config.yaml
n_layer: 10
d_model: 512
n_experts: 64
experts_per_token: 8
d_expert: 48
d_shared_expert: 64
activation: "geglu"
moe_layers: [2, 3, 4, 5, 6, 7, 8, 9]
router_score: "softmax"
normalize_top_k: false
routed_scale: 1.0
balance_loss: 0.00781
balance_bias: false
init_std_router: 0.0175
lr_router: 0.000571
vocab_size: 32768
norm: "rmsnorm"
norm_eps: 1e-05
tie_embeddings: false
optimizer: "soap_variant"
lr: 0.00303
beta1: 0.95
beta2: 0.95
grad_clip: 1.0
batch_tokens: [32768, 65536, 131072]
seq_len: 2048
train_tokens: 500400000
steps: 7396
dataset: "wikipedia_en"
Below are experts of layer 3 (counted from 0) of a mixture-of-experts language model. Rows are named router (the router's row for the expert), gate (a neuron's input weights, with its number), up (a neuron's input weights, with its number), down (a neuron's output weights, with its number) and show model dimensions 128-255. Each number is 128 + 24 x the weight over its row's rms, rounded and kept within 0 to 255. Numbers have three digits each.
After each expert's rows: "mostly gets" lists some tokens that are sent to it at least half of the time; "comes before" lists some tokens at least twice as common just after its tokens as in all text. This comes from a sample of Wikipedia text that the model never trained on. Tokens count by the router's weight.

# expert 35
router:125069118112061131120175114150115084146120111108130109107127147109118180111132118128119083137136099112098130150165089165132112130182129072117119104143147125131133122135101095143131143120144186166116094119149117091124114132139123138149122121133158101101121125096126161128134114095123153172092103126132128166163130116099120119121109130165156112150155112113107080158145141097176095123094
gate0:149180082170139101125112136105147103147150160132136159136161113123128122103100135120122181092167094111156122136073122096142147109134082122134125143128151129142148118124135158090155142112096146079138163152118109141119139135094107125111144138134069148174127134185122107147149128132106117100153122155128123137087182119149122122123154102052116144153132136114136137114098121149101109106145
up0:108095141111111169115113126129121144122073088126141120120112131099153144131116115102165066154107162168153147117137154160093139115151193157135172078083080153115091131094163082161137123144135099193127089139136140084093108130177156116114127102133159122090160114103104145117107152153151124118140162143120151133117102139133092106125120133158127117117090137131114161130124131124181160124108
down0:124149162101108144146140150131078124127165101134128104130138115139129115088143109132115123098147148156116096113112110122148150138125124125142142101131154143162108157101116139111135143071131106093157139123110109135159143136149154104107142120148104157099135142120156153113115135125146167082155158126136107115070109132112106148105119168157124121143162142128083101119144160136127083164112
gate1:115121121118112159169113127077143109113102104133171118106149133124102124145089173149128130163163112100130164133124142151124139111102158087157144139124117124124143095118117137136103137120095111167122144129111160107137189087157108131130126126132126165157132143170126115162093118134132120146088100113106091113136111162172124112184115167141151144109163125132187149141176123131095116137132
up1:079118095096133162172141134111147117126109114116135153070148140118114142133115135148121101136154137096131151113114131131107143075100141084160120109101091135126150104134114086154127136112104071151123151142079153124127167095146100142154134121135128145137145151141127132158038120141145139133082092092088110090141111141171099107176093152143131129103134124119180139144127122116133090129114
down1:141139135145100126100118133119120149131140079128102135154130107104139145153096085133144118138085129132163128105145161126110148095126151127196126089097109123094108122170117127091129150175096132129172156158125116103136154129138133098120121129153089143147156113173103155109100127160151113124132133179124118077089115139128135172126149144142130180136150159124114122120136090172152157102144
gate2:145136100144119098128118167122153118152128140152101146115117102130162122121088125126164129100128100117144142188073143130132122103154109129129176114122103150131139149105155138104160141136102143142116149168113143146113118111145127126074120132140083164159160122153116109130124168168095100104154135155151124151114175139150102102115127117116124140131101163113127143095143096154150148129136
up2:129115087108135164120135136101119130107117088114159065160105118170131186140147124112107131079080113136154087112127150162140114115144130164086155124149072130138127119107144139119147130129130137142135160139150173117100193095112132103137136116107122116131115150164116123169075088108121138087127143136133141098120087127126150122132146133116153110110144067121149114122118123174155132140118
down2:134141105142174107100163119128127133097137117156136142157160098109101102166109120148169110145072140120125155125115104145126152126114116098103129117143088157101125177121124154114125126140094139149121107155175111113152139125139155121086087093102130160087141123147147133150143116117110140117166119121145125112164129121161143161077144120108132079130126153155097179097106158107139152142134
mostly gets: "ers", "ates", "ings", "ins", "ists", "ts"
comes before: ",", ".", " and", " (", "\n", ".\n\n"

# expert 10
router:199142133132117134141146105116159164139128108170136113105134124156128108128129176141077088147144138132140113129138152108151136085122139154126131168136138094166125074128128128122087131106099118146113153174160144101106125143123163080126104112107125104094128114136096154133112095127130128182093116072120119114143112124114142129055110154145129119129144135122134109139081150157113112142136
gate0:111145118206101103114082183143116104119122124234126118161143111104134159134132120131132157136124118112150114154099153116133128088134098117145143125110160127106138146135131133125154142113104120145132118162115144114089119092159147144105111145158100149146160136131101119135131136172129140118158132129082155147107144093155108083127167092094149130141101187136159147118127109170143110101106
up0:128101119095150120195151096132122150169125118067112136097119128179122146123113115117120090101121127127131160119147118147124119152123177143126133105088098112163119134078155121111103126131134179084135152128124149134137112182124162112104159122142107115160111114141164104117113126140124103111076114119134115091105118156111103166138096173117083150174172050113082131103114152105116133129142
down0:199107126132207106142159081114157143134101152139125110089137108092112124146131137139105114100187135087126101162078138146105090113126148141120123137161159090121158190128158140151086122103139152124118149140134122195143107131119108122139089104125137136103095134103097082113144118154131110123095148126139127142146100129150128130064113122142149136082092104140111124084145129130126110157106
gate1:091158104156131107117104137140121069147130128133152138165157127110110145112103096107129140118142122144163121145095127138120140131150096134138124108081132141101091169152123123141156168114095189083098125164142146121116127116153143138113135150135099129135150114139151130117135158114122100106138158161110150168119176115149120100119162105107120156147105115124130135157159112111148142122105
up1:087126120128135116144118116118123100106116103101132167151130143131098151121113132104112145136114132177137128149099142134140163147129118117086074087087151116098125145136115114130112147114112137067088127113134169124130117128119090135141120136097111112118108119119151115112133172116122131130137110157102138203125151163121154112106127111147074151118132112110092136139118103096147117122096
down1:103094116140124127128102137133160124163125174123116102141126163122084150145107118113079077082169110122112146109110146112109108117169150155127084109154106162139174130152123134149136138156137083134124154157114097102148132089140120129188135076149104095128141101153145188143128118136111135065161140139139156075135114128160100108134138130160159120126105135180136088156102161130142139101126
gate2:136180140130106106089127128141104164104162135154069114176120147155122143093107149144153131109141153094101161167097151128094109150075113141131139110105150159080132138149186139115096156134114143090125129139174126128109111143127156100111133108126127179138163148173105165128096141110124131147167147146142142130108136098137136151086131131100120119123089121128114134070161109127150085121122
up2:148176177110120112135169105147102157106163129141100106179107122169101108068110155150135116125162152129118141162133140143081117133064157152117130099126142144085120134146157115113076146163128146109124130093167140127140100141107153109131156121129138161119142162139148166109120123114112150135149130119119152140114105124130167155098119091137114108150128106151133124109161083115145095143124
down2:112107123140167163139143112137117137114099094064140175139181106159123097104106155108119128106215125128132103102159123124149122144090132150135111125167129125144100095142113139146101127141154183126152118119155147125129106142152109102151144151107169126123140133108136148110186137115154127133161117148159084123132084155156131170174140137154111139127106119127136135138176126129122103148161
mostly gets: "°N", " won", " held", " made", " put", " elected"
comes before: " ", "|", "-", "–", " by", " place"

# expert 11
router:113156099114140140097120098144114103125180061093088174086137140117140133113159116162157106166126121159109115062173150112132107151098110114120177132163174161134130096141136120119112109112147104157134123102121148168168106132102137145133093132129131126110105133085166091101114135148104125073096106110140140119133131107090132116095098143137096129113148110179105106152073145129116123110112
gate0:122121120118141164105133142173140099170185102090201164096163097102122131085154115149170143155144119117161096135134133120133126139109112076106169116136104124133127139103112118099116103145134131145133127162136133104103138183065164102174126142131101143108119130138151107107117115104115119150111141129149138163121144090083089143127089120171158100114176153126136089117115147134089110095139
up0:128145074134161132130120150106141138146132113156163142124137159148133148103080137105139124120128099098112116140138127111106102103057125156117124109117117107160143122101128125161129147141116130115082138137112124113092116168071133123098124126119116093123114102142155152175165133072120139138102096150119163095133129143110134094125143114148150133111132118106122102108106103131114101142120
down0:126114123102154123139149099126124120069131109122164136135109112189128113159125117138097124118101102159108136056142156116115163087105111159159105121124152142169108122147119133139101111079110125128076133108123159134127162144125109180183081120105100100158106150155135158152092147099105115140142124131124136093126084109134153123149114149122158157152094112136137110127176103147140127091123
gate1:126136147127067118136082110139144129134117081110110131155124121164082117154095117135151129127144139146148143171110146169106138132121099099117121099112120140103149134142167123191114121117129143129125087118165101103131155126200101104148110109133166143137162123157121190129103151110122119077160129151146124146157120097134119099094130119102115127145132155144112145131146116140112115066094
up1:100141142130128119141105102143130125137135114087084133139123111133108126146111133134129145132166156142120115153105163159111117119133087110120101100113135148117152115138141120191117121134149166127076078107127109130152168116153123104162096101143158154135163130132134168097091129113097097096128121136114081120157115124152125102083121104119115099163127129131096138148140107145098103071080
down1:119099187145124111110099132146111175159156148120112097134090104109132115121144112124128193149114143133143086135126152127143130178125163111134130167103083160125175126102120124154070096136135158169134110100133140145150119123094131093164145151145148135160130137133112107121125128112120103124156109114114113143179086122149146123131123109146094144131124111130122142128088129144122158069128
gate2:117173126176110109164130157143136107146121138132127113147140104124142110143050131102127126118118118125141147158125121139119155095102122140162130136113166098141123163114128131148113189138108144121126153149134110085104123106158132103084120128165121160167160109127085150157120132159153101114165164141097106145104165110151129142103159100107149133142111116138117137092134119113121132125151
up2:150091113122129166063076123141121125111109152105102124134130151117156138106191074160127103132140128106131112149148128115120094176127120117135137147106096155072120121140125130092155105127096134121107040100093136152137147111107149129138089143112113125099107116143114084092160127106068114140119107155197173157124108114078105108116123153140133101131120124113157130132127154121156109118124
down2:132108140123146162095129112149131123080111159091137118171112138147175152126106128129120152164122102159149099093106145112136176158128166147137150141097107177168104123129147135143120150098108122119129126088110133152140117123134115157160119090089134132172131113151177115131152144128149134112102126130131115160151080113102119149181133162108122129123085113118141111087137120156123096091135
mostly gets: " In", "In", " when", " after", " before", " under"
comes before: " the", " a", " his", " an", " their", " her"

# expert 39
router:145099094136115132131155122098159128114162141104141182095169145151106106122135153110093114169121077127133096133148128113148114148142112129084129148138155088169131133169104115171143152113143147145120144087124160152166142161063128106091089132123115109152102137093116098110103141116143157148107091114125132122118122117150151095110118180082113115119146139119095157138136136130122131133112
gate0:136131132147136099072131098147114135134166145145153143099138129120155123113104101102144119160133102122115096129114140114200115121134104121112157184105139129107125148107162100139154156104133107161160105161100149162141117129114130112161128122105059127162121098126106140116150149110118141124126132128126087094155145175145131199106165142099103122128098150130097166118165149158087124137150
up0:136130121127141078101139129130140107138150153146131174113123137161167122093106138092114120179121109122116122114138139108175116132135076112118144178107146105137147130122149110105150157105149112134160099169125146161155087126126135095159103122119047112137125105136124138138170142111119132113131127129133088120148161159120097189128158168119133114136094137136096155124190133156068144136138
down0:107091111107118100123140141121149151122167113118130159128142105119111127126103148145148139102112138113129130095123102103165104114141180155103142117106134094117093126090078114165114115167085162154145089145085111150142118115149157149143125088099120088124132150142150120121134141112166143108087124094101109147113108157160128124149168126131100125116103138177066124133102148151149149142101
gate1:114143156112104170123121140139126123139104137182182119133102135105104108124101129114119115131080112095090146133106112166131146145110163151161131086113127127097127125120093093160106131078151096147107134148192126116143087124139133136091102139145146143118170102117117134114147162167089110111149127128124136113109115138162141097150136155148127131122122165115125102138143104147182140142125
up1:130153112138104156169132119160154127147090136172144139114098113104123097144116128152109096136136105121106118163132108144158136098150141155136166153132121138125076105150114110157134149183150133093147088116157121152134126108153094126138153061143088143176108135153114155109081145160112086137127133128113139077105097132145103137167130132082145083126095171123134155095140090135109122159125
down1:137074108141127102127107123123132134104151113169126151091101102119106078153141158136107142124107109127121177162136137127149135116106122180142143158129140068122148170138133122155132097107107118179134121138108144116121149084093113080161116124125100123107105152135123143132100131138130058071153140138085139132071102126134093118124131095128092107121104129125105133105097112157144133171129
gate2:171146105145105143160110117117128125136063149166162138126132162063158112140126134130120152117116108130120159197124111134148157130135136121136126111110112182122123151137137140136180182122110094115124136126124095106139084098149135067081127122119159133113155127129079102133145140164153124127121146157110128147099144148166111141136119126147132077122079155112105121119143135103134152105133
up2:103111155101130098086106150157152135138184125077116116140098089151096141160118114121154092125153164117152117103148154148113133115139107172153128127116105107126111130139150161107122100157120162105185100153118113122102152180140095170165119155125087146134095103176164192099096136130096125140139121140127141107166151113143114153105146132090152174161148085118150120131153128156115141165112
down2:080114120184167107085119137125128102119093122116128102122124107128139118144130112075107104113104126163187117121142110110096140128132138115132139140152144107147135131122134157144119117126143144112168135174126110097140135161161147120117135150130134177135148159146099135113088169108136164117118109132156149125153125116114151137111140151110142154146146132106163179151129101117129134105078
mostly gets: " into", " under", " after", " before", " until", " than"
comes before: " the", " ", " a", "-", "==", " his"

# expert 27
router:111101112104153128131159106126143080126103078146133105115142137156112164117104113136093146148110130174101107118157144105107122143119125155130103149140146097145125116168105109164144164132153169169124112117098144189152117152124124139151140113139134096104128136137144104072145113127110139109100121117120104125134104101150075123137102145139107170177139136099125104147087163158132165136087
gate0:153141092120089153157101102161137108129158130138104113147129120125133122109082126079150082109114135154121137144116116150166164135163118129163137133086151113148075146138153079158131143123126126113127102111121071160143151155132136118135121141166119158160132132161135107101150138163110121161191133137078129140135129111145134175122136145099160135127177164144079126148125176153134110120108
up0:105131162117111112111115141125110112161073150112164150113112146117112123163159115141129163147129114125099156116129137122153088118104141132121149135145092140118144119113108177114145124149116107171165144139135148068103129033131086126117134137070119106125122109105126163117122129125135138111097122119169144116127137126110146107123149126147095140102086136135189129111114095140141160135160
down0:138137143173115114138108128092128130108121126100144121119119135153112147120114134114110176186122116119107107165121131113130148143113139159101182147150159171137111113108132126152109156107144111141100148133175140154129143123130161140118141164087109131147114178093142112150109118171089089104124135101103118163146143106118108112141147144118102104126099137166124153111221142124076138123153
gate1:158153119138146143112136153118144168119129110133120130130093132116153135148141124117110184130171127112138046115134139110094091174084160161121095118120139146109136147125124105082144133166129132107163170116098153119098126143131139126114137127128149149158131135154122078126126118115124113096112122115108108154136139134108137140110155081149096158168154150118148125130150099117125106128147
up1:157158113124147163127137144131128117090135153127118183101087098142109133131130148144118156142128131110109093088134166087136104155102075125138094154119136133168122154136127146133177156161120134099137129157076144177113105162141133129090089094129125150177090159150098088126147131107132127137077109095096113127134123121093152104091157149119139169133133111107141097109196138117142143111116
down1:153104120133103124116105120133108193106097092149083116126091096110125159110141137122098152092144125115132135161148105146130152152147130143137136117118140132085164126153082119183091124165095144141126150111118164129159118115117182131145139138148150085088106096166115166149164122142115127165119127156151136124130129138119116131156146118169156089130140152134114117128121116121131118123129
gate2:143142110143133144141144134126151141109112141165119137120139129136181131127143122160119088092140128088118110143108145072104149094091142097146114124082129101127133140120165113119123165088103176091111119125099112152137137115114152153130122110156121134173187108113128091111145146093086138110091162122111155180134147132129130082099162104108133103125131135122035111106101118118127144131146
up2:133133129130133151148145103107151134127075122156120160133129140156193134140165153164105110111152126100110118120131153098116147126113163088130107112074156119156115119141133114110113146081104145110104135117094110128137102106115138163125134112173157141175183105111128111089165116117089174090075156108128154135169140140104103116117149138122114103137145117130063106135079137113124153144143
down2:168121105109127120068081083131101127110141132146172077157122110106114114133140143154096101175105118139135119109137141099159104128131087121141125121120109116133163175145094138126085144115114162170104120165121087149131141085105123123138173151084121128114167107137139065118159167100102102180153161114113169125124160130097107116086135093139138133129146166113093148137132098103127103096137
mostly gets: " However", " because", " most", "\".", " some", ".\""
comes before: " ", " The", " In", "==", " He", " he"

# expert 58
router:143134175115142146148170153113140192122084151101149122130079116125151141120151099141134149116166105116147133159112140165146155139139104174128132137107120128110130106084165143118180107154131128142140129076112126152140106126107092109130164138129162150101153136131160150125130132120143135135111105140107150130142124151117104150099142086149110127134140132049113100132099172098143079133137
gate0:138136135127122153109081134139107120161135087125117187145136132122123133135130102120127082177100126152128138129120141056129120089146151127113162131144140152133078176136129113154171158119117121085096114114114133131158125114091113150129108135115094138130115159173126123086123152180097108094068130141093119132142122129149166141132139133111119116124158198101110111151104107117122093114110
up0:129121139118128141115097112117097104186106092096122165146123138143122112138168099100128095148090138142128128145122132073149115084166157118135143115155166168142085167154089135119171129134133154127103143101101129131164121113085099163139121134110141152124106159171136120079135117176117117116068137133101127113159122146122144167153126114125106099104158185102127098158117113087121090115108
down0:120138139104148094109147146138057121192142144142115154133095161163138078113132125136149140147119100107137096082115148142137116146126127118125145137129106137105125130116185124124158116133182105102138114113151139127115142122105105109142117161136150124156145148122129122141134126108150108169125134135103136112109112122160183129117172131112095107107113116164125143153095086121132184156155
gate1:133142086189122121146128146113132107112129155152130152107119132123125136125086145103150112108141131136137168146086152123115135128117117134109118113121145124136107129102151145128115146118076161130118133189143083167105107130123139065100065137120105165179158105113082107132122124144109108110159166116129135143083160082129122093134157118105171116144154159111139151131122090116111148132101
up1:122117103130153137152145145118110152103094162132139156116120151165120094123129159100108102104147131143123149113143132150144144140116139143144134097108156066125146097104122166147140145167085129103116118131167109153086090151107145095121121134123102122134139086116080127156145138107118171121145132070156125131101162118135124152127097092125135110143117126120125109148089104107113121116120
down1:101114126095154106139103124131125101134099117156161141145155158154136132147101098118182145094120125100106126163080113114162162146107103125147142137113123157147126134150123145147150120141147152135140086116097096107092092161137148108123108169151183157117127117116181109154151101160141163108145129063110111168111125131154095147160118145149159123101135157157125125157098113153161109161149
gate2:142157096173082132126092179133126132154132107140139148139142097136119133112132132117180134120113107100133152172085180104101145114121116118146169155083103136148119137123156128124153129119066144104119131162124123139114139115158130108121103140135080130155157104119113114149112152148116118123151114165134123139075172104145113062134161131098177153170113156106159131111158104149107115099116
up2:131149132123138084134125156142107118102161132168079104146125181090140137164108082108119113087093181125125088133095108129151131116145107117168104085112157164120140136156141118094128119095142121120114128138147105070149151113094154144096112106143112151136136134122130146151123159131094141139123140086151158132169126106114144139090106141143116135081129129144099125115130114128114115104120
down2:121130150107159118097120113158139170155159129128094144109122123098113156082148123109113141128154122118086073082082119117111126139105126115122112122118154131118132106098122116107131112119131083122099177114121129091188127148118131132159109133130128124142176133101139112102138111084172157158119152116124118121117122159072162157120150111178089079091129148171125088169119126152133116102163
mostly gets: " York", " David", " William", " France", " States", " Australia"
comes before: ",", " of", "\n", " and", ".\n\n", "'s"

# expert 30
router:083109116135116152061151122105107151105129108112134074093122101129135121150119148124143141127157104174101105153156135160115139151119142123091133197136134165131146139083068106149108101126173077134153159153117144142119075125113114154144134099085127152103129182108103164079152152100126117143123135121120175152147124106072138115134169150097113084148173103126105082122157123123162112133114
gate0:140123112128136109133095131118107137130122138120166114156106127148171173134107136143117134131135120136146116099133111094150128114137125122106136118095077152110137118136134139084165103087134101138117142131118134110099094157194136091120095127140140134150118142143097128104126126127139140112077144139119103142146116132157095114152147121129126097113141136117132104161151134096134120139127
up0:094136114132138164141119119133124128134161150135081143091160172151090075100119104128144114108100110117108132127107117126089130106137082136147160122163133149145103130126126099140107142167128159103138092125144115172146175117060121159161155117108121111149162140113141150161110125141096110100195100107130139120114140118119141129127133126120126155156120153170126152115065138157137125107166
down0:146100128154125166113142100120159114086143098163118150137161136153124092094136174141127129151098133133178083110097143093122118118118086134148136183149164103109147082115187130137113110111129124125115090130144091143129145153078109106146126145110102139148130170111133101137133145126119129156147150125183141118152167113182102075117120150098158155115165110123117147094154120128110112117155
gate1:146165119151114110132120128115136079113151153145083162088122118113092135130108095122117128125133129106132155154091129136149129104081081117159121138114139133132114148068121123152123182080107119080149099136120095143112150124123124103088105129140082150123160120156094140146143136141093162139120132097109117136113160126156146127159138128102160117130082147140116132100138115167116125107158
up1:113092135151114124093130139133152136169082114139169065151127140138156140104133129093135140140108096144127119127132136098134140162151156145149162129104129122133131089164116098106148097126129150152087127127141141106119127129118114149116161153136159101149102140131160105135136143110149137103166140156143107155115149151150102133100117116161103135138175148129118139180129134092147163149108
down1:141137085123125171103128163115139151110101161132154131096095086104077058143150176121119101149144140167156108096116114123104127112117160116088111115146134136136124086156154114165113129152098128153162110118077087136121104116121110099142152138145170144149122142132115143114135157147137143145132112118151133123135166150111098139120168131098133128152135125124135142136123134146108140132130
gate2:140149099155123104149103179148157114152138133166132103157115096118121125106096143122132102123139124089152157170123101118117131084122120138123149154087144130148102166120124113128150135112119146104149116132145123130125140085137157138078087125136092166153163101112066125112133147152128105102151145144114132127066158107139147102091145115106132127151109151113172148105123099132140167129096
up2:152116118092112152123104123130135152113133140176116124147137141150112143163074104148095090150078127154086135134166128134138134122146111139118143128128136129122102103093141126071151175088108138180071168125082125128102070135157113139116106140137102100127115112100128131128139126107141121153148104154139115114151119113105094108164130156135129087156127135116122098110159179154162177137120
down2:119128092153129109092087136119114153150117088164097126127085105108101128137149122134151163115123130122118161114177104133115127130159132133149103157160165155135123103119113153111106112120136159172129148124174101107093162091146095136108169133151137121161141102142134129086142119113103144113143113148134150134106153104124155142115148121150147129122133163149135153166070086169150125088088
mostly gets: " high", " century", " long", " High", " across", " private"
comes before: ",", "\n", " (", " and", ".\n\n", ";"

# expert 9
router:142080123134100154122129137124142164105173135101134133090126103127103156119164178160073120127068154114155151157160122130118123185137159110139095119117119136093131101121101110147114114129120130135121154161112149144173100145115142120119153122145145115118124108113156123096132144124127166111074086098100121087176124135147059112136129135172117132106141093141138114118091143093135100156098
gate0:138162116140078126127084177133186114139139117158148117077145096150162140107117119166149086117123124093131169149148162129072144157143144156103146105127166108118118129127116130129136156118123124115161142132107112123135179164151141114105092123100113152113127148131125162129116133107144156125182126138134128136105121083155175115148136097118169127149144131157129127115148132144134132120115
up0:120107152138111134148106111112122123129086140130125114107114114092111122161133124159092160174150149126151113071138099147184081133124107097149083153147089178121109094128113101125117159088134147146119125130118098107091125077180126133138131141125129121119125123098111163148137132151103076120137126110167117081131125127122116121122108184140115095130108120170169156141112127143120141125108
down0:137161083101130155127136193131108093121131137104144126130160148126107102103107123100155130110098142141147133085110125160160162097092127106122165123145096143128108130131171097130142147093090105180134099137165103084123117121125133136151098117144135112101141121127127110174143189149114119156133090182125107172126159103140123145103135150100097138121123140135109113138137113151142146148126
gate1:146158119137119107114129149122158137164129148136140144174143161134150098121110112121164108150145107089170130136106135122106145125111114112117158124123127149122117141105147153124132150092071160141117131142139098116106104130148127083123133133158106168155154130147082157140120163174116118129165151151136128133101171101114134107109160130101127114167109144108140145112141091151141162062126
up1:119119140141122136127098123129148155148135155145138129109138102134092145091107146141144121133155082131101149116117156137165103108169130094147135138121131131144126136147141115093121128156121134173113108136103155152151124135114087170149141078126139090150139143124134142103130126149119155070105129092143137151150113115127130110050090119114143109141135149164169127176060123165154163071089
down1:154103110125133136170132129091144126129111130103137154111118158123118117120074126152138132129154125152109127129150113191093096140138120129142124153161140159126111136119114141133093143173148143134156134103146124115132152174110110121165154112114096122113115160128115135126140097160149117102123143110132133144135161075091148171190141175128152193079108096144156165140152082134111203154128
gate2:128176117153121139148100188084133074119114135147112113112144119093124139137125121127155145099170131105128149192084134113126161144121113094155171139107104158132096137122130111086130130082104128131126134151104104113117111113132149105089083125113102154125123092132116133141125136112088099123151140153131129167100192116105089112114138131140125132156101104154162139147124108125122142124129
up2:132124167119150098117119128135096080154086167139135132152140129131147093153133152151125107121113148090168159138121118162168153143108132105174150177145156138133124118138146171099161136160113161113116105126085125139158144137102080107119099155133115139139132063157170163131103158170136117141094093118172150072151152106145142126117125143154156123137089085148177153188133145113133170102129
down2:110147185108091140115116140146127088109133124143111101165149170103141120099146125084126103103137114135132116134149163123117158111151106158077145167135150106129136126115094120140149118064144145116092135135122135142129107092148133128132110109120130120145146135121125116152139119196115153112113151135100143102119143126135097117122134119130106141135135113138075104108104165130117111136111
mostly gets: ".com", " Stadium", " Hospital", " School", "ica", " Festival"
comes before: ",", ".", " (", ".\n\n", "–", " –"

# expert 21
router:075130174135144135104114137099129132142157086099163123116144154159129121134093138138180135118169144105098143119121119147095107129081145129116148128126095118083200084139182125098120096130139167121072112141107143135121124143122144101128129133139124113131095150136132129116116081102149142146117148136162136115140110116133135113127120117123099093149105128115141116158146153106132089151100
gate0:129159096143115127170095151119110097113126102164131120149127135140120133136095152122127128127113124136159138165098113128141140094131099129106124115114086105122103149118131142154134162100104127120118124151128123141115138114153105122093112136139095155152160104150088122127128194151098069149162138162112139130093169121143135094126157123111132136153153173117149146126167130133104122120143
up0:140141124158126100162165112138119113152087125107075142134120105135100100117106132131147124130198139112150129125149122153115118161101128109134116151142126130099073124121093134149110085155110107112150157114155081154126088158131113132118140127120148167068155138116128188176160109127134136110118124145148112202085141177131136155120116044124153088121125119160136133119113113130140133130130
down0:154097137098145121115138135094182141102078093071121103116153094139115099154109116096143117174107096138092141097133145158180145111168132145109155130138147165167116151151116189152137148098154127102155104137124108135124138121174161140111137104112155143094083135151106144125170104158104101104100118157113126130137151113178139139135108109161140131113106124087133129116172174180097107145089
gate1:163149116176132111120066171133140124124106121176093098153145092118128146138114132118150150175086098122153122193118146093122133095117096139159100117102135163143091167119146133126144171106135131104180121151165116130099125117133148101094155139142106157166150117118079092155150156149106111100139135121094132139098174130140147101121160064113146120150149165123137138111119146111137150121087
up1:118137171148079162113126114067138060151123102144141129115093138157157108108132147169108118132088141114109164077098112105109128117121140137113148109108111113125142140096104166119131099110132168135144116160131148146119155107105113110151137083145148118135140151117142113167176120149090171107093158146127141105177116141151160150115174127114120142149139144132111168120127097119117118091108
down1:151120123115086109092124119168157127101120086129159099153095122140100116134123150111136147059170118112093124145099142108127077180121149147126123124164117172120152067165125143075095117140090152147133172186123150056123128143087125116126099151121153129129120130162140136120156109100158154177158129147121114140162128142174141133106124142095122151134102110137120115146101119111100139113154
gate2:179166119169088143153109153110111123138136129161118131129141139115124161125090127126159123124101096104160149146102131080109117093117096122150118134092153160144137137115130157118172151098124108136168120141131098131136145089165135132081097139159130162159134117168097076143147185155104121122148143151089117146084174096144168095120147124097125148136109170126099134105132129156159128103101
up2:120154145132103110102116154181147140132129133151145152181151156168109165105121142121128155155128160127125154164093119104167132119143160142145158075151114126139123109128143142111136127153125142157091064153132165143175138105120095146128171153096122065158108133143104156142104087129133154142141132090140131126120112137092083136061159179103095132127136116103142099120132108135085095124131
down2:108128132099163085133174128134119120115144112120132160154124122122085118133167147090140108096130088128132150100117175106100171098101117097148068155103141181142122141119138121115126120125139142143128149112124164165134148130122128129161160110122136125153120118111107134139121178108150123137099166130157194122109092114151160159124090132181178133132098119132131121157122081122091097112119
mostly gets: " children", " album", " songs", " book", " song", " water"
comes before: " of", ",", ".", " in", " and", " to"